config = dict(
    num_hidden_layers=11,
    hidden_size=384,
    n_experts=256,
    experts_per_token=4,
    d_expert=80,
    d_shared_expert=128,
    hidden_act='relu',
    moe_layers=[1, 2, 3, 4, 5, 6, 7, 8, 9, 10],
    router_score='softmax',
    normalize_top_k=False,
    routed_scale=8.0,
    balance_loss=0.00454,
    balance_bias=False,
    router_z_loss=0.001,
    n_groups=4,
    groups_per_token=2,
    shared_expert_gate=True,
    init_std_router=0.00959,
    lr_router=0.000628,
    vocab_size=8192,
    norm='layernorm',
    norm_eps=1e-06,
    tie_word_embeddings=True,
    optimizer='muon_variant',
    learning_rate=0.00128,
    beta1=0.95,
    max_grad_norm=2.0,
    batch_tokens=131072,
    max_seq_len=512,
    train_tokens=1102000000,
    max_steps=8408,
    dataset='wikipedia_en',
)
Below are experts of layer 7 (counted from 0) of a mixture-of-experts language model. Rows are named router (the router's row for the expert), up (a neuron's input weights, with its number) and show model dimensions 240-287. Each number is 200 + 40 x the weight over its row's rms, rounded and kept within 0 to 999.
After each expert's rows: a language model's description of what the expert responds to; "gets" lists some tokens that make up at least twice as much of what it gets as of all text. This comes from a sample of Wikipedia text that the model never trained on. Tokens count by the router's weight.

# expert 42
router,251,155,215,178,210,212,202,201,198,252,190,237,204,198,169,153,146,97,171,221,242,199,160,220,89,130,160,260,255,228,183,182,169,176,178,188,128,156,185,221,213,105,189,180,244,161,183,197
up3,164,138,183,230,126,204,201,277,225,278,191,174,259,182,107,202,123,179,199,125,149,231,155,122,192,261,277,184,163,162,126,189,205,198,103,221,183,171,207,239,184,219,203,237,253,240,220,178
up4,214,203,132,241,216,174,185,180,172,257,219,233,127,133,160,174,266,177,184,191,205,175,178,189,216,230,204,179,188,192,105,261,199,267,109,158,156,211,266,226,217,207,172,235,246,223,231,162
up5,264,173,226,230,174,252,248,227,307,177,255,243,156,87,149,185,245,221,211,222,152,164,217,204,200,288,224,155,218,240,182,176,228,182,308,172,254,240,220,213,229,208,193,214,200,279,149,171
up6,195,185,178,173,245,254,197,190,181,140,200,211,189,233,211,93,151,133,173,248,198,180,120,226,155,214,159,204,271,234,279,214,177,186,173,205,204,204,198,149,168,257,201,236,152,233,125,361
up7,139,252,165,166,218,184,228,211,213,185,167,161,99,220,184,210,219,212,170,142,242,215,145,269,217,149,124,256,194,172,186,178,245,133,224,178,246,241,189,230,220,226,209,200,245,222,227,141
up8,244,278,226,196,128,108,200,222,186,202,189,155,213,162,226,179,186,158,195,198,193,193,157,274,143,251,204,361,217,119,270,201,201,165,189,110,281,253,228,223,195,210,216,205,228,193,217,276
up9,200,214,217,217,261,250,177,168,221,154,208,203,256,250,188,165,200,198,210,180,178,210,173,242,166,115,173,175,199,119,204,185,200,219,244,283,176,182,275,186,216,158,154,196,148,243,199,155
up10,236,227,196,212,150,223,132,190,171,160,202,282,163,201,190,257,222,233,233,207,204,314,290,204,191,215,225,157,252,285,181,188,148,214,187,172,260,191,190,206,208,220,206,293,220,168,165,201
up11,237,246,272,229,169,166,175,125,246,200,140,205,180,209,231,203,197,269,187,154,125,236,177,201,122,217,149,142,256,168,176,162,224,323,258,181,212,219,259,161,156,191,182,190,153,258,191,270
It responds to: Double-consonant word pieces. Consonant-cluster pieces such as mb, tt, ll, pp inside foreign names and rare words, e.g. Gimbaled, Guimba, Michel-Eugène.
gets: "tt", "mb", "ll", "pp", "ss", "ff"

# expert 39
router,250,188,212,197,161,291,145,241,246,256,242,207,216,220,173,207,94,124,152,197,151,217,186,213,116,190,209,211,164,136,188,149,222,139,206,213,214,186,147,206,196,188,200,149,192,219,172,276
up3,212,92,208,189,222,167,121,182,194,271,268,200,208,152,226,157,219,221,191,145,205,214,222,194,211,267,344,269,283,138,210,205,129,270,222,220,192,204,267,199,224,230,201,227,234,161,245,144
up4,189,185,194,220,205,171,269,168,184,211,157,163,233,191,192,229,197,119,149,206,244,160,178,163,232,212,297,272,172,248,183,185,271,271,178,192,107,231,122,261,166,259,215,135,188,176,197,190
up5,199,178,194,181,214,259,175,133,162,262,249,239,222,194,226,204,194,224,248,268,190,230,194,243,278,222,77,108,294,248,303,304,122,240,203,191,137,214,154,216,200,180,134,189,173,139,206,220
up6,177,191,206,138,195,218,270,120,179,0,204,198,222,150,104,205,217,151,206,161,191,328,151,107,185,195,221,217,223,225,213,247,264,207,248,234,154,242,179,220,207,212,238,272,192,214,121,231
up7,217,263,217,252,207,174,244,292,259,212,199,206,185,174,127,214,219,290,186,179,208,220,185,189,173,104,199,229,297,207,147,161,185,202,157,192,241,201,196,214,201,281,167,266,180,200,214,113
up8,121,205,179,203,224,176,162,224,208,162,190,165,298,154,239,191,202,216,188,145,322,126,212,251,243,145,235,218,261,130,189,255,165,181,155,190,165,194,224,168,151,201,185,276,228,172,237,95
up9,257,138,164,182,230,223,195,160,257,180,162,200,209,251,172,211,207,203,244,212,217,235,200,138,185,164,211,178,166,169,224,129,232,193,172,224,182,234,179,208,176,106,205,141,195,238,254,231
up10,193,201,172,124,163,172,231,196,118,222,312,243,194,212,304,223,204,165,264,201,179,263,214,307,286,285,227,165,223,214,139,224,196,268,130,208,203,229,184,200,216,219,226,228,198,170,166,269
up11,196,292,235,164,172,206,163,246,270,179,147,219,184,260,169,200,192,195,208,180,133,184,172,120,251,176,172,208,191,170,226,193,214,177,277,145,164,178,201,202,227,210,187,190,216,165,172,210
It responds to: Infobox field separators. Colons after infobox field names and pipes between table cells: Website:, Medium:, Time zone:, License:.
gets: ":", " |", " •", " /", " office", " :"

# expert 6
router,208,171,204,169,257,202,178,263,241,180,253,225,167,157,208,197,154,209,207,174,233,168,184,234,200,127,169,194,190,175,181,157,154,169,170,208,220,194,169,194,234,145,210,191,184,195,191,270
up3,184,128,187,195,193,153,176,232,216,184,204,200,216,163,201,208,172,199,205,181,201,175,242,226,243,126,232,243,207,198,211,211,188,200,147,182,108,222,132,168,167,179,211,211,183,184,227,172
up4,223,150,202,170,262,158,370,183,176,162,185,160,199,327,185,211,183,249,183,202,210,217,191,240,179,162,256,184,177,168,151,212,154,244,183,169,163,217,289,196,185,202,215,176,219,223,227,200
up5,291,167,158,191,236,195,213,180,131,171,251,193,261,178,229,219,236,250,193,189,250,171,175,168,146,268,212,234,183,124,238,234,175,183,300,187,149,192,218,189,155,257,183,231,144,246,216,155
up6,197,278,157,241,199,179,125,173,227,199,177,187,242,207,158,154,240,133,200,146,232,168,181,128,215,260,223,246,151,216,282,165,249,245,180,210,271,209,116,204,201,188,221,141,189,200,195,184
up7,267,178,165,201,256,230,248,190,228,189,229,240,137,158,231,225,162,226,207,249,128,163,169,259,172,232,259,203,186,202,200,148,247,183,185,153,187,186,159,212,167,180,201,151,130,223,201,174
up8,257,214,174,219,205,183,250,211,91,202,140,172,158,220,270,222,246,258,233,236,168,229,184,175,246,258,268,283,255,234,243,192,233,145,189,194,183,198,139,168,203,208,193,230,224,193,197,183
up9,219,151,233,212,215,156,140,233,171,215,197,242,204,276,172,205,207,207,200,228,154,250,116,118,176,168,152,250,208,233,228,202,142,216,185,169,151,207,126,220,188,199,203,170,192,150,240,196
up10,162,281,194,223,222,168,260,179,232,177,189,205,239,197,203,212,212,116,234,187,248,206,231,237,163,214,164,196,273,244,266,218,242,222,150,186,151,197,227,114,235,135,201,301,200,210,202,169
up11,195,152,193,224,215,240,262,181,149,166,321,209,150,163,171,208,192,135,207,212,125,272,212,246,243,141,176,219,162,154,248,218,258,202,209,191,198,225,233,188,238,207,181,264,228,172,268,203
It responds to: Sentence and clause boundaries. Periods, commas, paragraph breaks and heading equals signs ending sentences or entries, e.g. the comma after birth–death dates in name lists.
gets: "\n\n", "=", ".", ",", "\n", " and"

# expert 23
router,235,191,218,180,188,263,138,155,245,200,201,258,172,212,141,147,271,210,181,222,216,284,176,161,185,219,263,202,158,164,202,154,254,232,194,206,186,144,287,258,231,266,141,183,250,175,132,224
up0,231,125,159,159,179,228,230,293,220,228,172,212,162,279,215,148,145,155,221,191,205,184,211,196,191,175,270,211,161,177,144,197,141,214,194,238,223,192,268,204,209,146,158,262,220,169,155,230
up1,198,85,228,207,177,171,188,92,242,153,249,246,204,178,129,247,144,145,199,196,216,194,170,220,172,175,215,221,215,201,264,188,165,150,190,232,237,219,168,202,199,172,191,237,260,196,237,208
up2,210,224,88,182,265,202,187,217,163,221,109,233,245,221,167,162,234,187,251,249,202,316,192,191,208,158,195,239,162,159,249,217,198,215,98,224,222,146,238,215,222,209,232,196,222,169,255,233
up3,180,207,243,217,255,208,180,210,222,247,232,217,195,262,204,193,152,156,178,135,211,184,149,246,204,206,212,254,202,181,221,165,183,244,258,276,229,189,157,172,218,156,200,181,232,189,268,198
up4,244,269,225,197,180,185,185,277,182,160,219,230,250,208,170,216,223,172,142,141,250,150,180,173,219,187,211,153,244,166,227,207,242,184,160,224,214,139,247,262,219,201,221,126,225,231,207,261
up5,227,247,272,229,195,240,186,262,147,174,220,267,127,217,181,178,212,191,212,175,245,316,156,188,206,201,194,244,265,211,248,177,209,146,117,288,273,221,244,193,227,172,174,232,191,189,223,208
up6,200,192,249,178,150,216,156,204,147,245,255,231,209,273,184,215,191,211,165,208,222,205,173,222,184,188,166,173,225,174,225,81,205,232,222,188,236,169,226,246,235,168,194,112,155,187,209,140
up7,273,178,273,217,203,190,181,132,191,177,245,159,179,121,160,245,227,220,136,227,113,204,215,267,188,151,202,223,175,200,231,200,145,160,127,141,154,173,244,194,188,208,258,223,206,176,151,243
up8,127,201,152,154,177,184,148,162,214,165,189,187,174,107,132,201,184,163,188,150,215,279,206,245,217,264,220,252,211,185,154,221,262,177,179,199,255,240,209,251,288,140,176,203,214,127,178,181
It responds to: Performance and market nouns. Nouns after "the", "first" or "a" about shows, tours and markets, such as performance, debut, tour, stock, paper.
gets: " performance", "/", " Ph", "-", " debut", " tour"

# expert 22
router,164,146,244,214,216,245,223,246,278,170,198,210,216,186,160,149,189,211,159,188,164,235,213,184,220,216,181,256,202,170,165,163,218,175,198,208,219,181,180,221,223,208,207,135,186,208,184,282
up0,223,163,254,205,290,229,204,196,236,222,245,199,91,213,237,135,151,142,156,172,209,205,219,164,210,169,227,203,260,192,207,192,191,216,242,206,190,195,211,184,190,189,186,301,196,255,207,120
up1,220,92,199,186,216,246,137,171,160,193,234,171,246,180,188,144,158,195,163,205,228,126,174,174,169,127,184,207,147,181,232,187,138,160,197,154,203,220,203,195,220,126,207,185,161,248,214,213
up2,178,193,173,246,156,226,164,131,256,199,113,181,157,260,174,311,187,258,208,194,135,181,227,251,197,197,152,244,181,277,237,155,209,88,243,158,161,201,138,174,172,228,190,189,197,173,276,220
up3,203,235,209,212,278,220,116,166,140,135,192,210,150,149,151,252,222,225,198,222,201,245,215,246,206,247,202,168,176,268,173,151,76,96,95,290,207,203,126,246,199,160,182,132,194,109,198,277
up4,210,161,158,144,242,203,217,70,165,130,221,185,206,161,227,186,198,147,244,226,235,181,229,133,156,181,220,169,267,222,196,231,179,139,180,142,233,197,237,172,232,214,189,128,203,251,182,197
up5,184,237,159,213,174,236,205,215,108,178,220,191,104,244,203,217,245,291,220,218,181,178,209,158,163,187,218,142,243,244,172,201,180,189,222,145,266,208,110,196,134,225,183,185,195,171,202,239
up6,230,121,158,199,189,204,162,143,245,112,146,200,216,186,223,234,172,178,205,184,162,186,257,288,263,202,186,147,218,291,212,193,209,170,219,148,227,198,223,194,244,170,178,142,240,181,185,243
up7,212,163,182,242,151,204,204,195,182,199,103,201,168,215,177,155,176,226,214,212,215,228,186,105,183,192,201,220,168,134,215,172,266,255,195,131,190,220,149,209,229,177,177,250,205,238,155,149
up8,213,165,200,211,201,179,237,221,201,262,205,243,198,186,257,128,245,154,233,191,189,204,212,207,187,152,232,222,297,143,147,163,239,164,210,101,154,211,239,170,216,164,220,77,205,240,213,261
It responds to: List and table line starters. Hyphen bullets and pipe characters opening a new line in lists, infoboxes and tables, e.g. "- Born:", "- Directed by", taxonomy boxes.
gets: "-", "|", " -", ":", "  ", " Clade"

# expert 2
router,200,214,219,225,262,251,181,270,240,273,171,242,215,189,220,194,212,196,143,299,203,211,195,193,160,122,166,228,147,222,190,139,109,182,138,232,176,171,218,262,212,152,182,203,185,213,151,233
up0,227,173,236,208,235,209,176,181,264,233,85,226,227,154,185,198,217,251,197,236,207,289,225,164,196,180,149,202,121,320,92,194,222,222,228,188,173,231,244,236,209,136,142,250,182,196,177,191
up1,231,197,160,216,143,236,173,121,234,235,234,159,161,200,229,208,218,205,196,220,220,222,191,231,164,113,190,238,182,137,152,214,204,254,139,258,215,218,187,207,235,228,226,183,266,219,204,167
up2,165,185,163,139,254,158,181,244,174,203,191,169,244,238,174,235,184,158,160,255,225,201,183,220,192,202,129,189,179,166,180,220,225,198,132,188,130,247,199,248,225,195,176,180,230,173,205,173
up3,245,210,216,229,244,231,187,240,129,203,133,193,134,210,164,250,143,193,196,210,244,161,215,187,142,261,208,196,180,224,220,180,223,206,173,288,131,219,221,168,173,220,208,219,204,172,208,238
up4,169,168,193,233,194,144,171,104,164,189,278,167,206,223,120,199,230,173,206,200,243,183,226,207,240,216,175,192,235,239,318,284,143,147,231,215,242,211,177,162,204,257,200,211,237,162,230,162
up5,235,57,189,191,245,279,239,178,136,171,178,198,253,180,157,211,202,125,207,172,227,205,197,236,165,235,205,135,182,221,173,192,231,260,203,279,132,204,144,187,165,267,215,266,207,174,103,218
up6,245,136,249,207,236,231,190,224,174,188,205,212,218,140,204,225,136,203,194,145,244,215,175,278,156,223,291,249,87,170,153,244,162,176,199,225,209,195,167,227,215,215,175,171,225,175,194,209
up7,237,154,189,185,238,191,149,148,222,211,263,223,208,207,207,237,222,130,174,149,208,222,220,269,92,207,184,247,260,137,129,201,186,216,224,245,167,185,231,205,231,203,205,207,182,197,225,98
up8,270,238,218,208,187,189,178,188,247,217,215,214,204,274,187,157,243,185,162,164,141,210,126,213,180,233,179,262,138,209,159,199,221,199,180,253,228,214,155,155,194,148,229,209,222,211,191,151
It responds to: List and clause separators. Commas, and, or, ampersands, semicolons and dashes joining names or items, often before appositives in biographies, like "Ted Knight, American".
gets: ",", " and", " |", ";", " &", " or"

# expert 40
router,190,151,185,194,220,215,163,231,226,168,257,240,109,103,250,217,190,144,192,211,162,167,182,174,213,182,192,173,177,178,241,159,179,97,241,204,244,178,271,204,191,189,173,204,191,154,198,202
up0,261,287,193,226,201,162,168,250,236,212,127,221,215,202,202,203,182,293,209,171,252,186,169,210,226,230,268,155,349,163,99,107,241,169,277,182,210,196,221,191,227,200,217,179,211,171,174,191
up1,233,113,201,203,186,252,167,149,104,201,196,177,200,165,166,200,182,241,240,216,209,176,154,192,181,197,213,174,193,214,252,206,165,220,286,195,132,211,227,157,200,174,231,176,168,220,183,207
up2,269,128,221,195,186,229,196,169,241,178,90,174,274,251,258,219,259,305,152,181,167,181,227,223,191,231,173,140,129,209,194,210,134,193,259,212,236,225,195,176,182,159,202,203,261,203,184,133
up3,201,303,223,220,159,203,231,188,207,180,206,178,202,271,185,194,127,180,177,178,219,206,161,193,215,157,99,253,149,253,238,195,269,203,269,183,245,173,140,167,186,175,177,195,173,277,162,238
up4,210,207,197,150,163,215,212,142,190,218,204,217,229,212,236,167,160,137,193,203,191,175,248,251,216,157,270,178,254,202,185,210,193,235,158,210,148,241,209,149,186,151,223,201,70,204,259,254
up5,172,139,191,220,231,187,225,222,223,195,238,159,151,105,214,213,194,220,171,217,200,272,170,209,196,174,275,221,227,171,169,236,190,200,194,220,183,242,230,213,196,188,194,228,218,138,191,263
up6,196,162,201,218,198,251,241,225,228,178,306,188,205,253,211,191,196,223,227,213,199,248,230,184,219,194,136,178,274,216,201,234,197,194,161,236,173,200,184,210,226,179,195,249,198,180,182,105
up7,191,218,188,168,193,159,132,222,175,194,285,156,233,185,264,218,148,233,248,177,191,175,182,170,148,201,95,113,134,279,210,213,232,190,160,176,244,205,204,189,181,132,249,133,235,265,217,144
up8,191,198,239,229,229,269,208,250,165,204,102,208,232,172,203,207,222,141,196,162,198,169,136,227,245,164,111,263,252,229,140,210,189,216,235,196,194,180,209,189,246,242,237,182,214,144,237,146
It responds to: Line breaks after tables. Line-break tokens ending table header or data rows, especially after "Qualification |" or "Pts |", and between list items.
gets: "\n", "\n\n", " Qualification"

# expert 32
router,204,211,211,196,232,212,158,237,223,229,199,250,106,191,151,156,258,245,140,219,200,293,172,129,174,226,237,219,228,206,217,209,196,236,286,203,258,198,162,249,218,292,131,160,219,183,170,194
up0,144,179,180,171,187,238,246,269,197,194,168,261,151,197,261,179,204,201,197,246,204,233,213,174,181,198,215,216,251,143,262,220,174,263,167,236,256,193,240,232,201,153,197,314,248,129,284,246
up1,282,193,236,157,217,163,217,186,197,198,191,179,155,238,204,201,133,219,214,158,207,207,141,188,179,195,131,186,80,223,121,235,230,190,183,208,195,135,72,214,117,220,224,251,240,214,222,175
up2,214,126,202,155,218,203,269,215,151,231,180,222,146,184,148,196,151,126,180,189,192,224,166,157,185,215,281,249,142,217,262,180,239,253,196,186,163,179,267,226,241,166,143,204,246,208,256,300
up3,287,233,161,211,186,260,190,193,186,260,201,173,204,213,244,190,238,143,160,173,179,118,169,179,160,228,178,317,194,234,171,235,179,255,189,249,165,186,206,200,225,210,201,198,251,205,232,158
up4,197,178,221,149,238,139,205,195,167,244,252,214,132,176,136,236,260,219,215,166,250,138,188,182,187,198,176,224,199,221,270,178,250,245,232,211,203,214,240,178,238,242,218,236,119,221,135,159
up5,201,223,247,178,260,215,140,192,230,225,222,252,220,170,204,155,227,187,159,213,239,213,238,210,178,164,109,296,175,235,133,209,184,154,130,245,241,237,237,234,157,203,148,296,149,165,187,249
up6,186,155,227,169,163,219,144,144,221,176,248,264,139,149,131,165,240,175,165,170,148,237,207,245,223,178,208,171,218,130,212,260,165,178,138,161,183,173,137,241,213,254,125,223,225,150,224,246
up7,278,227,233,217,272,198,250,212,254,159,283,257,213,201,205,118,209,137,208,254,194,217,200,156,84,92,165,218,213,148,229,235,190,265,176,206,199,147,160,185,219,281,196,187,169,116,203,213
up8,188,192,201,212,217,123,181,181,221,177,220,181,239,153,242,266,189,206,190,221,124,199,183,268,209,211,215,188,201,163,249,203,256,217,228,186,176,195,211,185,233,199,171,226,165,148,59,196
It responds to: Word-initial fragments. Early word pieces like pre, ify and ain inside words, plus pipes opening table header rows, like "Year | Award" or "Race / Ethnicity".
gets: "|", " under", "ain", " was", " pre", "pre"

# expert 56
router,248,172,248,143,181,231,156,148,196,172,250,244,195,173,233,175,245,182,168,224,211,248,160,141,167,201,222,212,169,234,220,178,278,128,155,221,234,186,123,222,215,277,182,228,232,195,173,184
up0,176,197,213,186,184,253,234,101,229,173,210,288,174,225,155,191,202,204,175,203,162,167,135,232,259,265,124,248,208,210,221,162,175,236,192,169,163,207,172,225,235,201,145,186,199,202,167,190
up1,178,154,299,189,197,272,203,184,289,199,190,223,200,164,240,175,223,213,158,217,216,228,126,173,230,183,132,155,180,210,226,205,152,215,171,205,214,190,208,264,251,165,162,136,209,236,156,207
up2,216,240,249,156,221,290,139,168,252,235,199,232,130,126,233,201,208,174,168,169,117,240,190,257,175,173,237,193,239,253,144,224,221,216,219,191,214,160,257,188,186,203,117,183,206,237,148,176
up3,200,160,202,228,224,266,141,169,182,182,166,182,229,198,195,112,149,155,210,127,260,159,168,182,193,139,209,187,164,246,232,191,174,290,208,255,174,195,193,221,199,190,203,202,187,161,252,140
up4,216,212,217,195,227,243,133,257,169,143,207,281,176,212,214,163,162,218,191,230,263,207,195,150,212,147,186,262,165,237,133,208,182,234,185,225,198,220,219,233,141,187,220,208,207,133,194,173
up5,181,202,72,171,110,171,160,154,236,304,210,240,205,159,174,174,241,216,227,187,207,250,210,196,245,217,240,269,221,130,199,242,247,196,231,204,210,183,221,202,221,214,162,190,214,289,175,180
up6,279,143,182,146,176,224,114,204,193,160,196,224,196,174,259,205,118,177,141,163,205,173,194,231,172,162,129,222,203,173,202,201,184,211,235,187,209,201,158,166,213,185,228,240,246,99,288,295
up7,228,172,174,153,192,229,224,189,216,288,203,220,174,235,214,251,170,203,219,189,148,158,96,152,164,189,224,229,149,154,117,162,177,219,175,227,168,209,164,210,254,159,183,117,174,224,161,169
up8,218,174,241,157,188,252,160,204,276,225,185,267,255,193,174,185,222,190,191,199,210,192,180,267,266,130,213,264,236,187,160,149,150,121,184,275,182,167,227,273,182,132,210,167,195,186,231,216
It responds to: Nouns before has/been. Plural s and common nouns like books, woman, painting, dress, plus since after has, in lists and prose.
gets: " has", "s", " had", " was", " 18", " G"

# expert 59
router,236,177,220,192,186,234,167,191,234,192,239,222,205,177,193,164,274,209,185,232,232,261,164,194,213,184,261,188,153,169,252,174,257,183,197,236,214,139,139,211,250,283,173,209,191,172,167,247
up0,223,238,265,176,209,179,256,201,192,190,162,190,201,196,206,160,215,225,124,236,178,214,182,242,246,225,85,252,230,152,175,193,141,251,209,218,135,181,205,220,206,274,165,240,189,176,114,200
up1,149,248,194,276,172,200,113,228,210,158,159,246,186,173,213,208,156,194,191,268,217,195,195,188,166,189,176,205,244,159,259,225,219,219,208,206,225,195,146,202,187,218,116,140,219,144,205,159
up2,186,141,222,170,170,188,193,206,186,184,171,185,182,181,222,140,275,148,159,228,262,203,172,131,164,177,212,202,197,244,187,207,176,181,185,192,149,210,154,207,264,226,169,184,270,159,151,173
up3,234,69,190,215,212,220,234,134,266,164,210,212,185,267,152,181,228,194,132,225,250,107,183,299,181,207,208,251,78,205,174,164,183,114,176,164,176,173,189,223,228,249,139,189,291,147,191,263
up4,228,225,178,171,235,160,162,215,205,168,278,227,195,135,156,162,171,226,215,198,167,207,196,189,160,232,152,250,237,176,232,211,179,192,241,135,185,191,220,223,197,199,204,208,176,188,132,233
up5,241,170,250,147,163,229,192,232,211,141,152,209,163,214,186,216,141,157,248,188,237,264,162,229,166,181,151,211,168,108,185,257,167,259,230,181,215,142,107,202,153,272,158,148,242,187,214,293
up6,243,160,266,223,165,184,160,213,125,217,213,208,134,249,216,202,154,115,173,165,129,143,238,185,211,184,162,223,173,228,290,167,121,190,121,194,198,186,251,210,190,194,273,176,245,179,186,213
up7,264,179,190,0,216,208,149,185,265,200,168,189,204,169,171,184,231,209,137,207,217,274,186,119,234,196,206,141,202,299,159,152,186,219,135,201,159,157,319,193,177,187,164,193,228,217,137,210
up8,186,154,221,194,181,218,191,174,206,180,170,268,161,263,244,220,220,166,221,240,138,182,200,223,187,257,242,223,150,218,226,256,226,181,180,186,216,175,197,170,211,236,201,224,236,188,198,179
It responds to: Infobox labels and reporting verbs. Field labels before a colon like Born, Starring, Species, plus modals and passive participles like would, may, announced, reported.
gets: "|", ":", "-", " would", " can", " 2023"

# expert 28
router,220,146,231,153,188,237,241,206,224,176,243,216,175,188,222,147,287,216,177,229,221,176,176,278,195,176,169,194,160,244,285,163,216,209,233,238,205,200,221,221,235,192,159,206,197,187,145,229
up0,181,269,205,253,203,239,230,175,189,189,179,203,136,205,180,178,195,201,166,208,194,221,228,186,203,169,178,222,255,120,176,218,173,150,235,189,203,166,183,197,265,181,52,153,192,205,165,222
up1,235,162,190,117,268,154,128,145,210,174,198,223,204,164,239,177,229,142,176,239,135,253,185,213,189,235,132,208,245,243,203,180,155,253,141,254,178,188,156,274,263,185,166,240,217,215,222,223
up2,190,228,176,182,168,243,150,250,198,132,206,223,211,166,222,209,120,177,203,200,157,223,191,196,222,225,212,275,199,261,224,136,224,192,309,212,169,183,180,201,206,223,194,126,207,179,172,154
up3,190,117,213,171,219,182,219,173,207,226,233,210,195,221,220,122,175,98,235,284,133,157,212,191,229,72,158,167,153,254,225,229,221,172,130,195,172,194,209,186,206,95,196,206,189,244,234,165
up4,221,213,268,131,242,230,153,202,274,230,174,183,191,110,206,148,163,168,138,233,121,186,174,315,247,94,260,222,232,227,146,247,223,303,129,249,220,157,207,189,203,230,211,202,171,210,226,119
up5,271,143,193,212,241,232,107,208,221,256,225,221,177,138,178,167,246,232,212,167,195,268,253,168,148,240,169,162,256,198,217,147,159,157,204,210,234,190,213,187,208,160,167,302,222,211,140,159
up6,205,172,157,179,237,167,180,182,187,184,226,198,219,166,233,182,155,197,170,311,224,173,211,140,166,235,276,200,183,204,221,185,167,173,93,250,104,211,230,196,211,186,179,243,190,120,173,160
up7,161,203,229,248,251,228,170,191,161,140,161,233,179,231,229,206,312,219,177,137,125,120,228,207,170,135,278,257,162,144,235,195,170,159,264,147,223,179,184,217,171,107,257,194,153,164,171,206
up8,247,237,306,165,173,221,244,239,166,199,185,203,203,236,308,233,257,241,188,232,181,142,167,198,179,217,130,204,153,209,97,198,186,141,193,196,109,216,129,258,279,233,184,204,247,104,212,192
It responds to: Mid-row table separators. Pipes, semicolons and hyphens separating cells within rows of sports scores, statistics or results tables, such as "731 | 792".
gets: " |", "-", " in", ")", ";", " during"

# expert 26
router,196,213,244,149,217,192,181,315,217,248,184,205,217,147,176,171,242,224,146,216,241,215,221,186,174,137,207,180,219,159,249,183,239,122,205,188,227,210,268,244,215,227,211,130,220,212,196,220
up3,195,261,113,146,267,177,278,205,246,182,178,216,201,138,178,253,333,245,220,222,288,118,205,271,135,257,180,165,211,166,221,168,165,201,233,185,212,183,273,204,179,175,236,198,231,191,199,229
up4,148,220,276,193,191,187,131,184,181,255,207,222,195,182,162,107,159,209,190,167,176,298,132,124,185,155,194,282,183,103,292,207,221,183,204,159,166,187,191,212,143,214,213,158,206,174,193,233
up5,174,187,245,211,287,159,217,234,210,114,137,164,177,219,173,236,266,219,220,198,252,129,153,190,207,251,228,243,145,319,208,178,152,166,109,225,220,210,201,178,234,242,222,123,215,222,192,113
up6,258,192,184,167,131,198,174,206,206,313,230,205,190,265,100,206,216,177,210,240,225,230,228,223,196,246,282,192,182,231,174,218,224,150,179,260,208,211,213,221,180,223,206,264,208,223,123,217
up7,231,137,219,217,205,239,198,252,300,176,165,208,172,154,228,226,196,148,209,172,296,179,217,186,271,160,178,190,231,197,130,153,191,230,195,203,223,202,239,213,281,234,216,146,180,204,203,249
up8,216,212,241,171,159,170,153,225,183,205,203,183,155,209,266,195,269,236,222,256,205,275,170,346,127,220,230,184,255,234,166,156,202,107,205,203,211,192,162,251,222,186,167,213,219,220,189,256
up9,211,223,276,204,222,192,118,236,244,294,189,179,124,158,234,209,165,203,172,237,252,255,175,174,159,237,220,111,170,165,79,199,177,123,157,277,237,218,265,246,170,156,205,220,174,197,198,221
up10,145,262,190,168,161,183,270,189,218,278,231,187,213,227,158,188,225,226,186,208,210,228,204,244,214,43,226,145,158,197,195,185,185,112,209,169,124,176,202,179,206,155,177,303,185,267,215,277
up11,264,186,218,201,165,250,255,160,205,151,184,211,239,183,267,212,209,199,261,139,165,269,310,229,150,159,113,136,205,158,180,179,135,204,202,192,180,193,177,188,218,119,172,151,234,167,185,220
It responds to: Numeric table pipes. Pipe separators and semicolons between numbers in statistics tables (climate, election, match results), also MPC and Attendance headers.
gets: " |", "|", ";", " 0", "  ", " 1"